{"num_hidden_layers": 13, "hidden_size": 256, "n_experts": 64, "experts_per_token": 4, "d_expert": 64, "d_shared_expert": 64, "hidden_act": "swiglu", "moe_layers": [1, 2, 3, 4, 5, 6, 7, 8, 9, 10, 11, 12], "router_score": "sigmoid", "normalize_top_k": true, "routed_scale": 1.0, "balance_loss": 0.0172, "balance_bias": false, "router_cosine_scale": 10.0, "n_groups": 4, "groups_per_token": 3, "init_std_router": 0.0143, "lr_router": 0.000905, "num_attention_heads": 4, "num_key_value_heads": 1, "head_dim": 64, "vocab_size": 2048, "norm": "rmsnorm", "norm_place": "pre", "norm_eps": 1e-05, "positions": "rope", "rope_theta": 1430.0, "rope_fraction": 1.0, "qk_norm": true, "attn_scale": 0.125, "tie_word_embeddings": false, "parallel_block": false, "init": "uniform", "init_std_qkv": 0.0327, "init_std_o": 0.0, "init_std_up": 0.0327, "init_std_down": 0.0, "optimizer": "muon_variant", "learning_rate": 0.0133, "beta1": 0.95, "weight_decay": 0.0, "lr_head": 0.011, "max_grad_norm": 2.0, "warmup_steps": 50, "schedule": "wsd", "decay_fraction": 0.725, "decay_shape": "linear", "final_lr_fraction": 0.0, "batch_tokens": 131072, "max_seq_len": 256, "doc_mask": true, "z_loss": 0.0001, "train_tokens": 404100000, "max_steps": 3084, "dataset": "wikipedia_en"}
Below are experts of layer 4 (counted from 0) of a mixture-of-experts language model. Rows are named router (the router's row for the expert), gate (a neuron's input weights, with its number), up (a neuron's input weights, with its number) and show model dimensions 0-255. Each number is 200 + 40 x the weight over its row's rms, rounded and kept within 0 to 999.
After each expert's rows: "mostly gets" lists some tokens that are sent to it at least half of the time. This comes from a sample of Wikipedia text that the model never trained on.

# expert 4
router,165,192,188,190,191,241,224,130,264,249,143,248,201,128,244,173,196,205,201,210,226,244,165,146,216,248,246,236,248,122,153,133,239,143,256,167,218,203,202,273,192,221,135,234,208,187,251,154,223,239,162,153,208,216,212,206,154,142,132,187,239,135,209,206,149,185,199,180,224,223,257,194,217,83,173,168,177,172,177,226,272,230,222,229,179,198,163,176,196,184,226,201,230,197,282,266,188,168,169,230,203,209,182,130,150,232,197,246,178,218,191,275,231,226,153,188,231,212,216,146,292,154,218,209,201,253,200,194,150,116,179,193,150,226,153,198,173,158,220,179,195,141,200,194,189,187,200,192,202,220,211,206,208,181,158,173,262,151,150,230,236,226,219,252,188,141,202,202,183,219,157,223,223,213,209,201,150,197,156,210,190,165,174,185,140,125,266,208,202,229,153,247,209,245,164,128,264,265,195,247,229,255,132,194,243,168,171,241,193,163,268,225,185,179,242,197,220,133,155,228,187,228,108,212,161,222,262,249,194,209,133,147,154,284,222,155,150,126,204,249,231,216,186,117,210,197,214,248,264,99,182,269,140,274,201,254
gate0,163,159,286,185,190,269,244,206,193,229,149,229,259,183,169,184,192,156,181,109,165,183,148,155,197,228,233,270,164,186,164,243,136,200,159,192,123,191,217,202,213,199,225,168,191,169,157,126,148,269,147,203,166,172,233,164,188,194,167,223,241,138,211,165,235,211,125,223,129,228,232,224,191,197,153,212,267,186,236,222,210,185,204,218,179,217,180,228,227,237,210,199,183,189,252,255,144,145,277,215,221,229,193,197,221,200,117,255,178,185,161,162,258,226,171,212,226,206,209,198,177,166,260,170,209,299,218,206,219,209,196,214,222,172,161,106,161,210,141,220,220,157,208,164,160,252,183,235,200,157,195,159,151,215,255,199,154,187,258,180,157,207,205,259,188,223,172,225,251,239,255,101,199,247,256,341,147,251,148,225,205,276,158,191,192,163,187,163,159,199,201,238,142,166,190,252,231,165,240,208,219,165,85,268,200,277,162,204,193,151,114,284,165,203,209,140,169,198,195,202,195,251,191,208,242,197,231,225,240,152,190,256,199,197,260,243,143,180,246,268,176,190,199,161,196,179,203,177,189,213,163,162,121,227,262,252
up0,195,176,196,203,220,186,141,248,200,204,234,132,223,215,280,197,213,210,208,178,223,243,220,139,259,320,259,281,121,222,151,175,287,209,193,212,214,219,191,212,221,232,141,230,281,267,210,215,256,239,191,116,128,120,272,249,211,208,99,181,268,213,117,261,138,169,222,221,200,174,230,140,197,136,209,164,217,171,278,141,262,282,199,244,196,260,193,183,218,215,209,169,242,245,217,273,220,157,209,217,157,164,173,168,184,209,213,176,197,191,218,203,157,195,211,245,165,172,297,165,176,182,136,234,196,198,232,313,225,176,220,219,202,216,205,201,252,157,184,212,194,191,177,121,231,159,180,169,242,175,208,239,143,254,185,151,208,182,210,213,167,215,249,205,187,143,221,146,259,132,202,219,229,197,178,219,139,170,227,196,239,174,219,185,296,175,234,205,255,152,195,196,157,308,202,171,180,181,250,215,188,222,137,211,221,149,124,188,158,173,212,161,129,262,183,221,155,183,207,132,275,196,227,189,212,206,186,173,244,188,199,188,253,164,173,240,235,229,230,209,198,191,232,196,195,241,191,176,238,142,158,197,175,172,160,208
mostly gets: " from", " to", " No", " Ho", " Y", " Th"

# expert 33
router,220,158,156,182,167,192,208,184,242,252,228,201,261,230,223,124,185,190,144,185,196,185,251,152,190,162,224,239,245,177,198,189,145,192,197,205,222,272,256,174,149,133,146,219,130,147,211,229,131,217,209,148,176,173,170,239,198,163,182,199,215,175,208,186,250,208,245,151,202,290,203,207,172,182,213,200,159,167,148,217,266,165,171,279,247,243,185,142,194,184,242,200,200,245,229,270,146,176,200,233,188,259,202,154,218,131,253,195,338,176,124,265,236,270,185,238,141,184,178,236,201,220,201,275,194,216,173,199,181,149,193,131,219,191,142,216,202,179,252,192,201,172,145,168,114,162,190,219,224,215,214,253,206,185,245,133,256,120,171,185,216,140,158,222,206,155,285,190,211,101,162,201,181,194,222,233,188,241,202,207,182,180,192,129,198,161,257,175,241,188,135,228,221,212,181,262,227,272,266,169,258,203,154,223,277,179,197,182,161,220,169,161,220,200,237,258,119,176,169,146,216,204,183,258,215,173,169,196,216,273,188,219,197,222,236,157,172,113,259,172,232,166,214,145,121,187,173,276,256,221,214,252,177,227,207,263
gate0,207,196,207,142,258,234,163,208,188,207,237,139,230,179,150,204,209,221,138,136,213,201,207,211,166,165,233,224,175,144,153,223,253,276,56,236,206,193,209,204,221,134,251,198,208,190,245,145,148,166,205,150,167,231,201,225,211,135,216,202,136,174,181,244,262,193,168,226,192,195,244,218,173,201,215,249,210,206,169,202,171,275,183,168,201,285,177,229,204,225,215,259,160,172,250,231,198,166,240,201,209,215,251,135,217,206,198,187,227,238,178,151,294,182,173,164,193,191,217,177,197,144,182,229,166,207,211,194,266,182,182,229,210,181,196,218,203,214,195,241,217,100,223,152,190,203,224,272,173,190,196,181,191,152,306,133,161,248,135,200,223,179,216,226,205,252,223,228,256,177,283,204,131,217,131,272,205,260,128,269,230,261,194,240,147,211,202,186,227,275,176,292,207,138,173,265,233,214,187,227,184,181,219,170,185,193,184,149,211,142,173,284,131,143,172,221,197,134,204,216,256,171,212,166,234,210,184,254,231,227,263,164,258,205,230,115,201,168,153,160,199,197,193,231,144,129,240,238,272,263,212,187,161,252,161,297
up0,208,158,174,164,207,217,185,218,220,181,226,180,178,174,240,192,270,228,153,250,133,203,200,153,257,286,218,232,161,175,144,168,290,189,163,262,198,233,189,178,256,214,186,246,233,193,205,223,264,243,271,158,189,191,238,187,204,194,176,200,188,188,152,189,228,213,196,180,172,167,241,92,227,178,232,274,150,194,193,154,195,208,187,234,183,247,146,282,158,219,176,228,211,279,212,223,218,142,129,212,194,171,230,198,141,165,231,149,152,217,163,134,207,192,151,223,231,216,266,229,200,136,258,248,241,166,231,242,258,194,315,194,214,238,206,170,253,244,169,197,204,195,215,185,184,88,150,221,175,188,164,255,112,194,204,129,197,246,181,202,185,272,224,240,187,209,232,206,222,139,179,198,224,184,139,219,238,170,182,169,189,124,185,185,250,233,175,145,222,197,197,150,187,215,187,135,134,234,212,201,116,163,254,283,181,174,174,265,202,129,192,155,225,233,161,228,172,170,120,151,233,256,192,182,209,193,253,144,261,215,152,169,218,141,234,204,115,227,253,210,213,195,217,153,272,261,171,248,246,176,210,216,132,130,157,197
mostly gets: "er", " di", " later", " Com", " inter", "ers"

# expert 55
router,223,183,179,159,153,195,217,154,245,241,202,198,251,245,247,127,246,208,203,189,190,124,222,164,243,168,219,263,250,214,247,117,271,215,166,208,214,264,217,175,212,200,108,218,141,163,205,216,191,228,113,140,196,260,185,255,154,154,161,192,232,272,145,171,169,162,178,241,201,222,190,221,180,189,250,224,227,219,162,230,251,220,222,305,160,268,196,167,259,155,204,172,157,185,191,218,181,190,166,227,176,214,189,212,242,200,202,129,193,207,198,273,175,152,172,219,199,211,106,258,150,193,218,240,234,216,134,224,221,158,190,219,134,190,164,156,156,130,263,229,157,272,116,213,156,195,190,174,229,235,166,243,218,197,225,254,285,134,206,164,245,160,175,202,206,167,214,193,234,173,204,255,194,205,236,245,219,167,251,202,164,212,220,154,186,204,291,122,221,258,138,185,228,264,190,225,210,211,241,224,241,252,105,264,252,95,200,210,137,226,145,229,148,135,188,219,173,205,223,192,171,233,212,208,199,168,136,203,175,245,138,158,264,218,172,178,201,182,225,185,236,159,204,123,224,201,224,267,248,175,195,229,151,163,248,242
gate0,187,116,186,203,245,190,125,207,156,155,207,129,228,289,183,146,216,179,159,186,233,200,205,164,210,163,203,224,213,144,169,223,188,266,131,228,165,208,225,206,242,156,151,221,180,213,192,144,185,214,131,179,82,244,183,221,306,178,189,181,186,154,238,194,250,221,148,261,132,208,235,153,141,233,156,226,183,150,229,198,230,207,208,195,189,252,181,249,261,234,151,202,177,202,236,199,234,179,276,186,137,189,207,178,276,209,203,218,161,172,225,225,178,218,237,129,220,159,226,269,141,227,207,250,149,224,245,225,199,180,199,156,153,200,190,169,211,216,174,225,253,171,224,157,195,237,218,185,98,201,230,221,167,196,272,220,133,210,145,240,222,163,169,236,195,203,195,235,263,244,205,203,193,203,153,195,191,213,195,167,176,313,146,148,231,175,215,139,177,232,204,277,153,213,178,276,225,268,189,243,217,197,97,224,188,234,204,204,208,217,120,241,192,177,246,198,142,135,178,138,232,192,217,216,256,163,68,157,219,216,159,161,214,147,204,206,181,146,221,252,181,138,164,211,183,166,206,168,260,188,216,249,106,188,200,260
up0,224,179,186,238,249,233,157,218,188,175,237,155,178,142,259,177,205,181,174,159,240,264,250,144,233,249,248,219,165,195,136,216,265,246,252,227,187,188,193,246,182,150,205,244,219,255,264,173,202,202,195,181,172,168,199,171,225,290,126,191,229,266,179,203,183,170,181,210,202,148,212,187,204,202,207,273,128,205,149,126,262,236,264,203,230,249,205,235,181,180,137,162,232,250,238,235,223,216,141,198,135,209,230,182,154,227,188,192,179,204,169,200,179,228,146,221,131,243,249,149,156,181,208,192,251,149,278,215,198,172,218,196,271,221,293,219,257,273,226,198,251,163,161,115,187,119,184,190,217,227,171,273,127,203,237,139,208,256,212,209,222,209,296,184,173,168,219,173,200,171,161,213,185,182,137,237,163,164,188,203,216,191,212,196,246,177,258,135,214,209,183,144,210,285,141,150,188,214,169,187,223,210,197,338,234,200,141,171,247,134,201,198,125,182,201,170,138,158,229,205,287,205,196,213,203,193,212,161,273,182,190,185,233,204,224,225,135,148,213,210,219,188,154,252,168,180,232,156,301,213,155,169,120,244,208,223
mostly gets: " it", " It", " her", " end", " him", " form"

# expert 62
router,132,134,101,279,185,191,226,178,230,135,193,180,289,185,210,225,215,167,168,257,252,155,155,208,234,143,180,191,260,148,190,184,201,178,265,144,221,280,233,212,212,132,166,242,142,155,235,266,202,226,160,196,169,256,167,196,195,207,134,215,203,213,145,206,155,118,240,194,228,202,235,171,192,134,181,213,234,167,113,245,240,191,250,264,223,173,177,135,201,222,177,253,187,173,236,286,159,160,229,232,211,182,148,174,242,217,221,174,218,225,193,226,208,232,156,222,286,237,158,240,154,173,237,217,243,206,170,163,168,139,201,202,139,226,240,189,200,175,239,217,216,176,169,137,224,154,176,191,236,228,173,228,146,170,226,251,249,179,190,148,251,170,237,186,189,177,137,214,232,213,180,221,281,154,213,206,131,213,187,203,140,176,141,147,192,168,185,224,248,203,229,275,296,204,168,190,172,229,201,233,223,259,147,221,178,191,200,240,149,182,186,282,240,197,233,261,208,219,160,215,172,171,185,261,258,166,234,241,228,243,128,215,222,269,241,172,268,221,181,223,180,237,211,217,138,167,138,141,270,112,153,210,154,160,241,256
gate0,177,165,225,238,245,189,209,124,209,254,171,149,275,273,214,248,239,176,143,159,206,169,180,179,108,170,200,221,148,202,165,237,187,230,197,151,220,221,184,141,218,128,217,244,280,199,213,156,190,176,162,218,199,209,236,237,223,137,199,177,192,226,144,221,162,229,217,242,197,244,260,244,244,236,183,181,201,255,220,235,205,215,217,205,212,287,144,205,233,254,157,219,197,174,258,181,176,201,215,231,165,143,235,211,215,200,200,193,145,189,232,182,264,252,203,193,225,186,159,218,135,175,296,217,134,251,190,224,227,232,159,183,243,174,176,207,238,212,162,211,187,260,210,139,233,249,133,189,256,241,263,230,209,219,253,165,190,227,195,200,69,219,226,194,153,201,161,199,263,232,176,227,126,197,234,251,264,207,167,196,187,324,179,184,230,140,252,192,119,212,188,217,149,210,106,222,222,156,199,217,202,149,222,223,182,284,140,161,195,147,184,217,174,173,228,206,198,185,216,192,198,180,225,249,198,233,201,247,231,198,166,247,223,227,232,182,219,160,160,348,91,206,293,217,200,178,186,192,278,267,165,210,146,186,209,239
up0,201,246,195,212,180,171,183,188,219,230,198,161,125,219,233,161,163,233,215,97,195,227,182,236,255,240,269,254,157,229,159,206,262,261,162,214,144,252,189,197,206,202,176,238,228,226,236,213,170,241,275,169,172,169,176,145,178,241,154,172,196,260,174,211,182,142,181,208,187,159,215,172,192,170,228,221,117,150,273,140,235,208,229,265,190,224,184,194,239,224,185,212,186,245,149,263,219,164,173,248,199,207,198,155,216,232,275,193,233,202,174,231,170,223,189,298,183,214,302,171,162,168,160,238,211,176,279,270,237,243,202,146,162,211,288,196,257,192,157,159,232,116,142,182,186,177,195,195,171,208,188,290,91,244,244,143,243,193,272,204,221,241,233,224,178,169,253,183,184,188,182,233,244,174,125,244,143,181,179,159,235,194,229,151,289,221,261,186,224,233,157,168,193,252,227,178,186,188,217,227,142,157,182,219,213,231,157,200,221,130,185,131,162,188,192,214,161,152,215,241,235,160,226,190,222,194,192,169,243,184,173,63,233,159,196,198,145,198,177,278,171,127,196,188,197,292,225,182,193,185,224,261,195,255,243,232
mostly gets: " S", " E", " O", " La", " T", " Le"

# expert 39
router,203,207,192,178,118,222,203,196,248,199,295,139,269,163,222,182,206,189,267,193,181,173,195,215,188,155,230,244,224,232,209,181,281,172,197,222,182,195,224,185,213,155,160,239,145,171,177,210,192,222,170,210,192,285,220,203,102,161,220,166,222,142,172,261,213,116,210,211,212,229,165,243,206,123,163,224,187,174,182,280,140,208,231,198,236,241,147,214,164,144,276,164,173,209,215,204,214,181,217,299,217,143,195,204,200,164,229,175,146,260,172,234,114,219,193,165,189,223,215,131,198,156,150,239,193,198,238,186,112,150,224,200,216,161,151,187,141,141,210,168,117,186,214,174,139,144,186,193,196,269,229,172,186,207,232,202,176,135,175,127,265,152,221,180,242,188,250,175,191,224,182,237,273,230,267,188,172,238,193,183,193,237,160,108,179,158,194,133,240,234,126,218,236,172,243,216,208,204,213,250,254,258,136,300,266,196,143,184,154,151,224,238,211,175,212,261,202,208,137,208,197,256,169,172,204,152,238,206,131,244,199,185,241,265,188,180,196,178,229,260,221,207,207,164,200,210,213,225,258,166,135,214,96,244,167,267
gate0,192,147,220,204,230,222,213,183,223,197,204,151,254,207,184,207,218,170,211,120,192,207,173,158,249,120,231,232,157,255,158,212,179,190,147,192,212,219,209,94,224,128,198,170,192,136,250,174,141,246,99,185,233,228,251,179,188,193,171,183,184,206,199,210,231,119,191,246,140,215,271,182,156,228,191,227,207,236,273,194,211,217,291,142,179,213,254,263,185,173,196,202,194,194,186,279,223,124,213,233,176,233,258,231,227,192,206,257,144,243,211,241,257,216,216,166,235,184,246,178,219,157,214,266,147,228,169,164,187,233,137,199,212,180,216,194,148,239,139,145,153,188,169,147,250,217,247,232,207,184,232,238,149,235,244,240,161,182,252,121,189,178,199,237,159,156,192,249,275,254,197,175,180,173,181,267,238,248,132,170,171,287,199,188,214,139,198,174,256,212,173,241,154,136,224,198,286,210,190,275,288,167,201,169,230,294,121,148,172,219,187,225,119,175,234,195,145,157,176,199,173,200,180,195,180,229,224,167,279,238,203,252,192,166,218,149,189,194,145,229,170,227,294,210,166,163,186,281,228,264,174,190,210,199,242,171
up0,202,186,198,232,194,217,200,243,191,227,264,197,167,129,210,160,207,187,190,245,90,217,248,205,263,254,271,269,179,213,181,185,247,192,197,212,201,172,207,224,213,213,225,258,242,122,156,229,209,199,243,122,127,125,243,123,222,232,77,138,133,264,191,235,186,167,224,185,161,179,213,182,275,150,261,224,174,149,222,220,226,159,182,275,259,242,171,156,251,199,128,203,218,212,183,260,208,193,155,258,177,154,226,231,197,240,209,209,166,228,167,167,182,216,239,246,130,226,267,204,241,197,172,195,203,190,290,232,200,208,273,185,231,250,236,190,175,269,138,197,167,185,174,137,204,167,146,215,245,197,162,227,149,239,211,180,254,196,259,200,234,243,224,208,146,201,226,168,178,188,123,208,171,203,159,247,199,177,190,186,209,207,245,235,234,204,226,188,241,241,236,167,216,221,176,170,197,218,206,187,158,129,159,309,148,201,171,216,171,90,229,170,142,232,176,170,174,203,202,179,197,161,251,101,275,240,191,192,221,181,135,247,240,136,242,237,190,198,245,241,182,128,247,212,274,214,165,139,170,168,205,256,168,211,189,200
mostly gets: " I", "I", " II", " ch", "BC", " Island"

# expert 37
router,183,156,157,232,168,223,252,206,203,199,147,118,253,142,275,199,244,173,83,148,255,177,236,223,298,170,296,260,247,177,171,135,233,177,209,209,172,176,178,190,206,202,169,258,139,168,253,308,138,241,176,218,145,267,147,239,222,145,214,174,239,171,157,191,209,186,257,172,213,235,220,135,132,148,211,243,246,151,166,218,266,250,265,211,191,184,152,197,245,175,160,257,214,246,184,215,221,211,258,256,181,189,225,142,175,202,222,199,190,185,139,226,193,159,151,217,158,158,188,215,189,229,196,225,148,203,142,268,211,175,119,243,180,175,190,183,214,109,266,219,140,133,154,191,159,174,131,237,267,237,162,208,208,212,232,220,199,139,225,157,202,211,171,169,182,139,210,223,233,224,151,210,255,148,264,270,189,265,202,218,248,221,152,216,201,190,249,221,177,198,191,247,235,223,241,189,209,187,136,193,230,262,158,239,234,196,183,223,168,261,205,200,217,218,182,204,192,234,160,222,198,236,215,219,231,163,213,216,233,228,168,184,253,302,205,163,262,114,164,218,242,186,171,162,165,193,175,223,216,143,240,222,189,249,268,185
gate0,132,155,207,195,198,181,70,213,191,200,157,154,223,311,202,216,193,151,155,186,250,136,223,165,182,200,243,276,223,194,178,221,159,216,143,237,263,189,250,147,248,100,191,216,191,195,241,100,174,220,141,235,167,220,215,196,185,203,185,150,192,213,238,232,188,247,180,183,133,212,250,282,156,196,163,190,278,205,223,198,158,221,217,215,205,209,221,180,241,250,242,204,203,133,270,254,235,231,184,225,165,217,222,176,197,189,223,185,194,243,190,196,237,251,192,163,201,208,272,255,128,212,247,208,188,288,210,202,215,178,141,213,247,204,232,172,152,176,147,193,249,210,176,135,161,214,194,171,217,161,211,183,206,169,258,219,141,235,194,230,168,204,229,259,177,196,164,220,204,191,174,197,136,269,154,267,221,186,194,180,256,305,201,208,250,289,241,188,168,159,166,160,176,165,204,257,254,213,200,248,290,165,159,184,262,264,153,147,211,131,194,157,179,132,222,188,157,148,254,165,201,267,198,166,187,194,219,262,279,201,204,199,219,269,189,183,139,223,201,225,182,217,172,199,195,193,154,203,261,250,120,189,112,208,255,248
up0,257,160,193,221,180,176,245,154,157,181,207,145,138,183,201,143,206,267,181,241,234,215,140,197,261,257,196,152,212,207,198,233,203,223,253,151,195,237,182,263,231,279,171,201,245,176,190,138,295,221,203,130,190,160,213,183,238,135,128,240,217,187,201,210,202,173,224,140,206,193,207,167,279,191,232,208,126,204,236,207,226,200,206,265,202,247,177,212,203,168,173,131,176,230,252,170,196,141,237,238,165,184,193,235,249,242,219,161,190,222,193,205,207,186,155,211,193,249,265,169,203,206,139,186,207,147,239,203,160,275,258,198,147,290,259,131,204,254,181,229,177,112,228,136,210,139,121,249,197,210,186,188,116,231,192,171,235,234,183,207,151,235,206,110,190,129,262,188,150,110,216,265,214,160,169,228,164,226,189,223,212,172,151,213,251,194,251,219,262,167,229,211,139,279,188,137,190,244,192,155,191,153,223,282,174,196,187,198,178,125,234,109,171,214,197,238,97,218,171,246,249,128,245,185,198,220,176,145,181,176,123,216,186,209,217,224,209,164,192,258,239,213,241,199,206,227,236,135,223,199,172,211,188,234,167,131
mostly gets: " f", " M", " se", " N", " Se", " m"

# expert 17
router,220,118,137,153,141,168,204,164,163,172,273,200,207,162,255,206,242,204,163,184,219,130,256,239,153,214,246,188,246,108,197,165,239,193,263,174,210,199,254,201,196,225,121,225,131,178,217,269,201,198,196,101,171,273,190,234,138,184,176,140,130,260,179,139,204,195,217,179,245,192,228,292,130,150,226,259,167,217,158,242,216,240,249,229,219,265,201,260,163,204,175,221,175,223,257,185,138,184,170,243,138,187,212,232,185,221,172,248,239,228,137,251,243,216,175,151,237,190,206,219,228,223,222,178,236,247,195,189,175,139,129,223,164,193,181,268,175,152,256,193,171,144,123,126,166,152,211,255,212,218,127,249,193,157,227,170,195,172,200,281,234,175,215,164,245,211,173,242,212,156,200,204,211,222,205,215,208,282,207,154,158,186,218,168,150,216,232,153,188,215,169,186,260,175,167,233,206,230,217,219,217,173,158,193,179,189,214,282,180,206,206,240,248,144,195,279,178,277,249,180,237,273,170,278,157,186,200,248,162,265,188,236,160,242,166,130,218,164,209,238,206,253,139,187,210,221,164,214,205,195,202,213,150,272,230,278
gate0,198,202,215,284,237,217,183,133,161,173,161,189,237,294,222,241,161,219,141,176,256,231,240,180,148,145,245,174,146,228,170,241,148,207,180,200,167,183,282,130,195,92,136,237,204,178,254,199,189,229,159,219,110,259,179,198,267,196,219,213,208,186,255,233,265,201,178,256,181,174,225,198,243,182,181,227,275,279,231,148,248,244,236,216,192,198,144,204,217,190,190,208,144,242,217,131,166,135,220,226,130,203,233,200,196,238,181,248,195,175,143,247,258,225,211,167,249,123,188,173,236,195,243,185,196,299,218,161,189,279,171,206,184,176,208,224,131,239,172,226,204,207,155,96,177,198,121,157,225,245,207,216,203,200,267,121,166,225,220,176,147,126,191,216,180,170,250,215,310,236,198,205,151,204,142,250,195,185,236,263,196,213,254,197,181,217,257,130,242,192,202,228,179,162,204,273,265,183,218,225,229,185,162,196,230,265,196,234,246,201,181,219,230,189,184,149,195,157,169,248,216,240,212,202,175,214,250,188,195,192,188,208,181,241,212,150,208,199,150,213,191,196,139,227,246,146,149,302,246,131,249,232,171,232,188,237
up0,183,149,198,254,236,197,160,255,230,200,159,194,157,158,177,229,206,231,167,204,176,258,181,186,255,267,152,239,154,185,119,228,272,186,228,224,151,210,228,192,217,200,181,173,274,284,220,172,199,243,215,174,244,165,253,166,206,185,144,176,221,240,130,206,224,121,239,216,169,179,171,193,243,211,284,289,200,197,158,160,250,251,203,195,206,202,264,221,192,232,210,140,271,254,282,255,229,318,261,183,186,224,184,228,165,216,250,225,153,238,206,160,204,225,191,241,173,221,290,142,188,211,229,226,171,213,285,204,154,194,267,241,219,185,253,228,169,221,175,186,153,134,190,217,154,133,228,183,190,185,179,169,188,243,224,184,252,190,244,228,224,259,197,227,198,152,182,148,228,146,177,256,210,212,185,214,209,153,177,247,223,134,234,175,247,202,188,191,97,169,133,223,197,238,190,175,166,193,177,224,193,153,172,306,247,174,177,228,190,165,203,206,159,257,175,206,108,165,139,173,240,207,269,208,231,262,165,176,179,187,163,223,314,250,176,238,187,238,223,301,180,136,224,158,178,243,198,159,158,159,259,198,205,235,234,190
mostly gets: "ent", " con", " Con", " Col", " inter", " N"

# expert 14
router,177,144,109,269,141,218,159,156,233,270,169,194,237,185,241,189,251,95,175,194,227,174,175,152,208,234,249,232,231,167,172,182,196,155,195,182,149,217,253,236,129,156,176,194,135,173,173,232,167,221,171,157,199,247,223,179,206,167,192,142,210,165,131,203,203,126,230,175,234,247,251,126,206,242,178,207,252,223,158,196,233,188,159,266,168,164,216,164,164,239,187,157,151,241,258,171,178,252,276,247,139,195,144,116,246,141,199,190,264,234,203,209,151,267,137,222,268,223,166,263,257,222,236,171,211,244,178,177,187,166,218,233,157,282,212,226,182,203,215,170,165,154,176,193,148,161,162,180,210,142,187,207,208,165,287,149,260,169,169,193,241,204,252,259,259,220,177,209,233,234,200,184,203,226,262,153,153,193,196,208,175,150,188,169,269,190,258,155,209,220,160,243,258,194,131,153,184,256,164,215,258,224,133,223,205,170,105,214,240,156,273,226,209,160,188,254,215,227,151,211,164,233,149,281,194,158,232,240,244,197,128,155,236,186,193,162,171,201,144,186,270,202,194,229,146,210,212,201,212,197,196,202,219,206,227,290
gate0,163,160,225,186,174,190,188,180,192,249,198,171,303,266,234,188,204,238,156,114,261,164,211,207,141,210,229,178,163,168,163,210,169,241,158,239,204,216,216,207,200,167,258,145,209,186,216,148,171,270,165,164,135,202,217,253,238,176,219,176,197,142,205,223,231,276,137,269,116,203,271,253,230,206,214,216,293,230,245,214,236,229,166,238,224,180,216,195,176,197,214,270,229,193,230,207,186,190,285,240,210,232,195,166,238,145,188,116,227,186,212,106,257,210,200,205,206,251,237,267,188,161,235,230,211,239,271,237,220,205,155,188,210,143,220,164,204,216,146,221,213,188,197,156,170,310,183,216,195,214,217,253,186,207,267,175,202,213,153,183,130,226,233,206,211,249,236,272,280,263,202,202,113,217,242,287,176,216,184,228,198,244,202,213,215,188,204,161,217,180,180,281,141,196,193,230,259,172,269,210,266,216,159,204,194,266,117,168,225,125,130,283,219,120,223,213,119,94,218,219,191,212,199,181,223,221,191,200,246,182,220,223,214,185,204,141,224,209,185,213,128,136,203,149,206,129,186,256,208,186,221,194,140,186,222,205
up0,228,178,148,164,235,215,100,233,158,208,236,178,204,247,149,187,176,326,185,151,189,211,208,219,221,259,219,172,141,205,157,257,236,142,180,253,205,261,224,206,222,211,146,150,231,204,211,88,275,271,212,122,232,155,211,173,252,211,213,193,178,226,180,210,201,188,313,143,149,182,243,130,227,154,244,240,118,140,195,193,257,243,236,214,203,278,140,200,177,235,178,164,205,179,236,265,207,147,195,209,184,186,184,211,146,230,217,170,156,183,216,199,166,209,160,249,206,225,294,144,148,155,172,165,226,196,247,295,202,289,174,160,164,181,248,191,183,208,206,210,197,135,216,191,170,186,170,210,198,207,150,272,129,237,190,137,269,178,212,214,186,261,200,234,221,172,265,227,125,141,184,202,204,214,118,217,125,143,190,202,201,218,231,166,267,206,245,149,208,258,229,231,175,201,196,182,211,167,206,182,150,161,247,210,138,197,140,184,167,188,146,210,169,230,187,222,172,176,225,127,294,182,262,192,194,232,201,173,193,220,105,138,219,202,247,240,193,196,210,195,170,164,213,202,173,225,165,239,245,162,185,209,141,182,208,184
mostly gets: " K", " M", " C", " Ch", " V", " Ra"